config.yaml
n_layer: 14
d_model: 384
n_experts: 16
experts_per_token: 1
d_expert: 576
d_shared_expert: 0
activation: "swiglu"
moe_layers: [0, 1, 2, 3, 4, 5, 6, 7, 8, 9, 10, 11, 12, 13]
router_score: "softmax"
normalize_top_k: false
routed_scale: 1.0
balance_loss: 0.00821
balance_bias: false
router_z_loss: 0.001
init_std_router: 0.017
lr_router: 0.00198
vocab_size: 32000
norm: "rmsnorm"
norm_eps: 1e-05
tie_embeddings: true
optimizer: "soap_variant"
lr: 0.00336
beta1: 0.95
beta2: 0.99
grad_clip: 2.0
batch_tokens: 131072
seq_len: 512
train_tokens: 1252000000
steps: 9553
dataset: "wikipedia_en"
Below are experts of layer 11 (counted from 0) of a mixture-of-experts language model. Rows are named router (the router's row for the expert), gate (a neuron's input weights, with its number), up (a neuron's input weights, with its number) and show model dimensions 0-127. Each number is 128 + 32 x the weight over its row's rms, rounded and kept within 0 to 255.
Before each expert's rows: a language model's description of what the expert responds to. This comes from a sample of Wikipedia text that the model never trained on.

# expert 12
Technical word endings
router [212 154  90 136 128 123 123  81  95  52  90 136 105  95  88 152 195 147 133 139 110  85 136 164 141  82 113  92 127 128 106 134 177 140 218  62 150 121 144 167 155  91 179 190 160 151 126 141 111 142 151 147 138  94 143 152 182 169 159  88 144 135 134 123  93 140  97 113  98 208  88 130 105 113 122 133 111 107  94 126 158 153 147 134  65  98 148 160 104 104 100 182 157 133 128 105  96 156  90 132  79  97 130  66 145 134 180 149 133 157 143 109 131 106 148 125 126  89  90 144 136 138 119 139 132 147 114 121]
gate2 [188 114  95 196  82  75 142  78 101 120  82 167 129 138  87 154  65  95  81 158 139 152 163 107 118 146 105 141 149 142 126 181 111 124  60 103 131 164 102 141 151 130 140 138 185 143 131  99  83 103 166  92 106 126 105 111  97 168 131  97 177 129  84 101  83 129 150 123 126 160 167 173 167 155 147  91 128 134 161 141  95 108 142 119 101 126  79 127 109 141 181 139 134 114 143 168  85 132 124 135 137 142  93 146 152 167  91 122  88  75 101 163  69 164 110 121 141 151 113 106 125 105 159 117 141 130 181 132]
up2 [152 131 117  84 144  92 122 107 157 150 157 106  90  93 114 113 162 100 134 202 102 115 111 154 155  95 157  79 162 113 120 112 209 154 157 109 134 127 138  96 106 129 191 115 231 136  77 193 128 100 136 122 143 118 128 155 128 126  90 134 164 134 141  98 128  90 154  60 112 133 140 174 174 156 146 104 115 105  80 129 108  75  91 165  58 129 146 191  79 159 110 131 144 154 159 138  72 102  60  90 161 119 130  98 127 136 148  90  77 119  94 209 126 143 142 177 124 109 121 102 117  94  93 144  79 164 150  88]
gate3 [142 139 106 195 112 129 144 162  80 154 149 166 130  99 105 146 105 164 124 152 126 133 147 179 101  87  94 149  76 126 125 173 132 122 112 109 160 229  89 176 128 142 121 123 138 147 184  85 154  93 119  95 124 144 151 148 169  96 139 168 138 128 175 150 135  98 162  61 126 134  96 132  32  94 126 112 134 131 131  63 135 157 186 126 125 129 146 100 128  81 115 149 116 148 206 187 126 230 116 144 126  82  89 131 105 165 114 129 106 100  95 132 102 140 162 201 120 144  73 182 147 160 146 151 183 169  98 168]
up3 [ 74  78 169  94 192 172 124 155 114 154 126 127 147 139 143 187 134 138 145 143 161  81  57  67 185 116 139  84 135  93 114 174 100 126 143 149 119 115 119 108 136 115 182 131 172 145 100 163 140 153 108  99  62 117  69 132 129 143 138  94 124 149 147  82 133 107 130 183 145  64 178 104 116  83 163 126 164 108  65 143  84  72 165 171 132 122 110 139  85 127 123 133 125 118  74 104 104  88 128 169 178 178 156  86 140 120 191 183 109 101 144 125 109 110 102  70  88 104 111 101 127 108 115  78 117 155 153 133]

# expert 2
Media work nouns
router [155 116 111 134  92 129 126 107 130  89 141  98  95 107  71 149 154 141 127 131 125  91 116 159 126 108 107 102 113 102  99 136 194 123 141 109 125 149  95 155 136  69 165 185 125 161 108 130 106 112 157 121 140 105 125 138 212 179 140 138 148  86 116 140 105 155 107 144 106 174 136 129  95  96 129 112 103  90  53 132 195 133  94 107  76 146 129 176 154 133 110 138 175 156 103 132 132 163 139 132 126 104 170 110 180 178 133 148 145 155  84  98  94 144 112 116 117  89 137 125 111 145  93 113  95 188  92 148]
gate1 [141 154  66 131 108 114 118 110 126 178 136 139 164 164 120 154 136 128 127 137 122  97 129  86  93 161 108 119 106 135 145 143 152 111 120 138 168 137  95 178 120 161  99 127  76 161 168 158 158 100 166  78 159 138 121 132 116 139 145 148 144 131 144 140 144  56  81 131  60 128  92 130  49 118 127 110 114 176 120 165 171 107 139 154  83 101  95  89 132 155 123 106  73  64 134 134  87  85 154 100  73 129 119 155  86 145 164  99 130  72 160 117 114 184 129 117 171 117 124 164  92 160 137  66 165 116  85 134]
up1 [101  91  78 150 126 150 169 133 113 107 127 143 161 139 111 103 156 164  67 120  80 177 109 115 151 153 152 158 121 198 168 133 111 131  53 141 116 147 127 171 111 114 109  93 120 150  94 135  72 151 154 100 159 100 156 119 140 143 142 175  79 117  93  99 170 172 146  36 160  89 146 152  84 166 149 123 105 146 148  67 142 173 133 132  89 113 102 118 158 153 123 131 106 156 173 171  78 154 140 141 141 168 118 129 107 147 170 130 137 156 179 147 164 111 166 113  95 152 163 115  76  60 131  82 149  72 185 142]
gate2 [130  99  95 121 104 131  91 114 143 155 141 144 186 100 143 115 122 129 102 132 149 140 106 187 153 165  58 110 128 107 169  97  87 117 170 154 152 126  99 163 137 156  87 125 149 109  98 126 156 158 184  63 134 159 176 114 106 146 123 144 137  98  93 177 117  66 169 148 124  84 128 124 154 112  94 205 168 147  86 215 106 140 170 119 147 112 122 152  97 133 133  65 151 152  75 135 156 120 182 135 158 117 111 152 136 173 115 136 156  98 190  75 144 130 127 113  75 171 168 174 141 114 133 146  97  94 128  91]
up2 [121 155 150 131 149 169 115 197 160 150 172 111 151 108 116 102 116 118 144 123 123  71  84  78 141 115  99 254 151 140  50 134  68 147 151 126 125 159  77 115 149 158  94 167 159 157 107 140 211 144  86 107 164 150 128  80 157 102 123 149 104 129 103 113  73 100 114 149 143 122 160 131 123 100 159 138 124 131 153 112 116  77 134 182 121 110 133 151 126 143  70 109 129  70 178  62 210 111 149 141  77 122  95 104  89 124  77 139 105 106 169 138  71 112  82 169  93 135 134 144 167 111 122 166  90 133 135 100]

# expert 4
Personal first names
router [211 132  65 153 167  94  67  68 127 109 101 105 163  77 150 127 113 104  77 122 136 112 118 147 114 134 171 106 169 113 118 114 135 137 163  85 131 120 118 127 148  89 141 153 175 143 112 126 123 187 125 116 101 122 151 181 183 130 173 115 182  94 134 143 108 149  91 163 129 189 112 129 114  93 142 125  60 134  98 144 110 158 104 123  83 103 182 200  67 136  87 202 129 132 105  98 147 149 128 163 118  88 198 108 177 172 170 140 138 149  92 141 115 171 156 157 121 105  94 152 159 179  76 117  82 167 124 165]
gate1 [139 145  71 128 136  84  59 159 174 122 104 128 108 137  96 120 121 171  68 169 183 105 127 128 101 160 185 130 138  90 180  89 133 141 155 139 137 124 144 103  97 101 144  76 131 123  75 149  94 147 140 140 131 140 153 138 206 104 121 124  66 116  72  99 124  89 172 129 133 132  99 154 175 110 122  97  86 143 107 119 123 161 191 127 147  82 116 171 139 131 110 113 174  88 156 121 123  75 124  88 109 133 112  50 138  79 115 135 141 122 169 148 106 104 154  94 103 116 182 108 180 182 114 172 172 199  68 165]
up1 [107 109 122 129 108 142 198 129 104  91 178 156 173  96  57  97 123 130 138 122 105 134 188 132 176 153 187 125 120 136 105 143 124  92 120 132 152 166 121 178 154 172  96 102 161 130 165 106 156 123 181 119 120 157 163 128 122 168 166 170 185 105  99  90 150 136  86 162 113 109 138  87  58 106 103 175 107  75 110 106 125 162 131 102 121  88  59 127 137 136 133 143 135  94 113 111 135 156 136  97 120 160  83 183 165 136  79 126 121 139 125 105  84 127  99 148 113 164 103 133 105 160 181 128  83  97 110  70]
gate2 [145 131 186  99 105 160 157  80 121 181  87 171 135 111 108 152 116  56  73 146 120  98 109  74  89 123  65 136 143  65 129 131 143 134 120 139  88 150 100 162 112 168  91 178 199 131 116 140 122 151  57 134 126 124 107 132 117 122 142 149  97 179 115 171 124 150 141 127  85 120 110 140 124 128  80 130 141  67 137 144 158  93 138 155  82 134 125 149 146 110 164 172 135 102 127 171 138 102 145  88 160 121 161 105 125 126 119 185 143 151 127 174 125 125 124 137 157 127  46 135 192 116 104 139  90 147  78  85]
up2 [ 64  63 162 109  87 104  95  77 111 192 150 140 148 134  91 157 144 114  59 129  46 103  99 111 116 108  90 141 111 134 138 108 113 156 131 113 140 124 188 137 172 207 106 149 146 115 119 112 209  89 170 195 159  60 100 146 116 151 159  70  81 107 173  80 105 110  61 154  94 160  39 130 111 126 123 140 159 153  86 212 146 140 149 145 136 103 109 102 121 101  90  92 136 188 173 106  59 120 134 106 154 159 183 116 162 120 128 166  84 160 110 118  90 143 152  78 187 106  92 178 173 110  95 131 118 121  93 158]

# expert 10
Prepositions
router [169 174  64 165 167  92 141 106  48 125 111 109  60  86 117 150 113 147 119 115  95 157 124 113  99 108  73  92 116 152 126 119 124 123 153  69 116 123 137 157 125 131 159 176 177 134  90 103 155 151 110 155 106  79 135 172  82 126 125 122 186  74 181 161 145 166 136 116 107 142 156  98 109  74 156 125 123 121 111 124 122 128 142 124 104 131 165 149 124 109  83 108 169  95 112  79 123 139 189 153 127 103 155 125 178 171 140 106 132 148  87 123 152 171 156 122 141  64 134 129 100 141 108 118   3 199 111 137]
gate4 [153  67 177  99  77 173 139 200 156 157  92  93 102 135 193 189  77 119 168  91  86  88  94 145 106 104 110  98  60 121  98 133 183  82 129 157 134 144 109 141 116 103 166  90 158 116 126  94  75 121 112 148  97  99  92  87 129 144 119 130 167 151 143 115 144 131 136 164 125  99 135 163 148 104 157 153 131 144  79 169  97 167 170 135  97 167  87 159 151 174  79 170 161 105 105 168 193 150  99 155 163 124 137 166 113  74  78 109 126  97  85 159 105 133 107 124 112  60 102 116 191 150 131 136 134 122 116 103]
up4 [ 90  72 104 101 172  94  81 182  87 148 100  88 221 162 138  83 150 167 148 108 148  90  62 182 170 132 129 108 145 118 139 122 105 122 133  97 130  74 122 145 136 100 153 132 129 169 110 128 127 121 118 142 198 147 164 109  97 149  95 152 124  90 121 123 134  51 108 104 121 174  58  77 138 155 109  83  98 115 187  93 117 151 133 180 103 144 144 129 121 153  69 163  98 118  97 132 119 119 137  86 152 133 127 143 124 139 141 148 159  80 144  97 202 102 139 178 120 174 157 106 104 123 116 140 114 107 127 121]
gate5 [108 101 136 179 126  92 130 110  92 162  78 129 117  89 127 163 126 178 111 100 185 157 160 123  73 158 108 129 126 199 130 129  78 125  81 164 143 180 126 181 141 166 144  59 117 111 111 144 131 116 108 135  81 146 115 158 113 102 104  91 104 124 119 115  93 111 121 154 144 109 147 131 123 148 122 116 126 163 167 200 165  94 120 177 140  87 128 165 117  86 167 177 181 149  93  93  86  58 202 166 157  83 169 127  91  78 202 181  89 104 117 124 221 125 123 134 161  80 149 107 170 139 125 173  91 124  90 104]
up5 [ 90 160 107  93 131 121 110 119 148  79 158 140 116 144 165  96 118  75 137 110  64 139 100  89 200 118 121 126 159  94 175 121 151 138 200  93 114  73 117  94 138 134 119 132 154 129 120 114 109 127 150 146 178 110 146 133 116  81 120 186 150 123  99 102 127 138 154 138 113 105  89  95 154 123 128 115  67  88 102 119  91 108 178  82 110 193  99  30 157 213 111 105 116 147  81 118 115 175  55 127 103 136  85 145 181 161  83 160 114 181 125 103  83 110 135 104  79 213 140 126  76 135 120 116 152 147 124 119]

# expert 9
Line breaks and headings
router [132 169  89 141 144 141  81  56  80 108  95 116  87 103 117 116 123 122 113 132 114 132  91 140 156 133 125 120 159 137 149 122 159 106 164  64 141  85 137 150 130 156 182 184 160 142  94  62 138 139 127  62  97 130 129 136 177 134 123 130 123  94 138  79 128 114 133 137 128 138 110 107 112  62 169  88  91 142 114 121 129 142 142  90 107 144 118 163 112  95 101 161 153 177  72  92 152 103 159 161 111 105 154 145 163 158 114 130 129 147 153 108  92 128 122 158 121  93 125 122 112 122 128 146  95 123 147 137]
gate3 [ 94 191  90 153  84 112 139 149 119 156 178 106  95 133 140  88 151  91  79 131 147 146 135 157  92 213 124 149  47 142  94 122 228 128 104  84 140 140 137  91 104 133 113 211 128 154 172 106 102  99 150 127 153 119 143  73 119 146 145 132  87 134  77 165  82 111 168 105 171 174  72 252 155 109 144 120 102 144 135  62 150 154  92 185  89 137 116  97 106  90 160 114 143 147 155 149 149  60 155 143 116 115 111  79 121 162 157 119 135  96 136 150 132 108 175 175  94 134  94 128 112 116 105 144 114 114 155 110]
up3 [101 136 124 100 101 108 152 180  96 122 103 143  78 157 116 165 163  84 164 206 127  93 124 128 152 126 119 169  89  96 171 126 171 113 150 159 204 109  93  53  89 125 191 156 138 157 129 143 150 154 181 119 116 109 100  53 163 131 144 106  99 169 134 190  96 119  84 143  48 104  90 106 176 153  61 128 104 149  85 158 200 116  86 129 150  93 113 135  70 144  97 127 165 140  67 116 187 109 138 122 102  97 132 161 127 169 162 113 147 136 134 158 133 110 131 129 114 113 120 163 170 203 133 156  73 114 140  85]
gate4 [124 158 142 149 108 132 170  95  85 147  87  60  95 131 132 133 103 122  82 145 145 158  85 135 221  51 160  90 124 164 125 116 155 109 179 150 125 126 163 104 140  77 101 115 159 123 154 150  56 118 104  91 134 120 185 111 130 119  88 127 107 125 114 131 111 114 135 138 122 153 166 210 171 158  91 142 115 123 115 129 100 155  70 111  92 125 104 136 120 174 124 102 180 190 157 191 149  99 182 159  89 121 105  92 161  99 104 105 153  67 143 155 132  96 123 150 158 169 156 144  79 131 147 114 122 180 146 159]
up4 [126  84 102 100 147 171 145 136 133 100 132 139 141 111  89  76 121 143 108  96 179 113 104 141 151 127  91 150 103 177 155  85 119 120 151 116 159 145  90 118 115 173 183 139 102  54 165  95 160 187  84 147 148 184 143  83 145 165 121  33 134 113 143 158 105 189 117 166 128 142 175 208 137 113 119 174 163 131 172 168 160 132  97 126 169  75 142 155 105 154 133 115 173 135 161 146  91 115 147 151  98 127 196 147 146 193 120 149 166 126 203 108 148 140  92 179 155 180 127 200 136  71 127  96 113 104 123  76]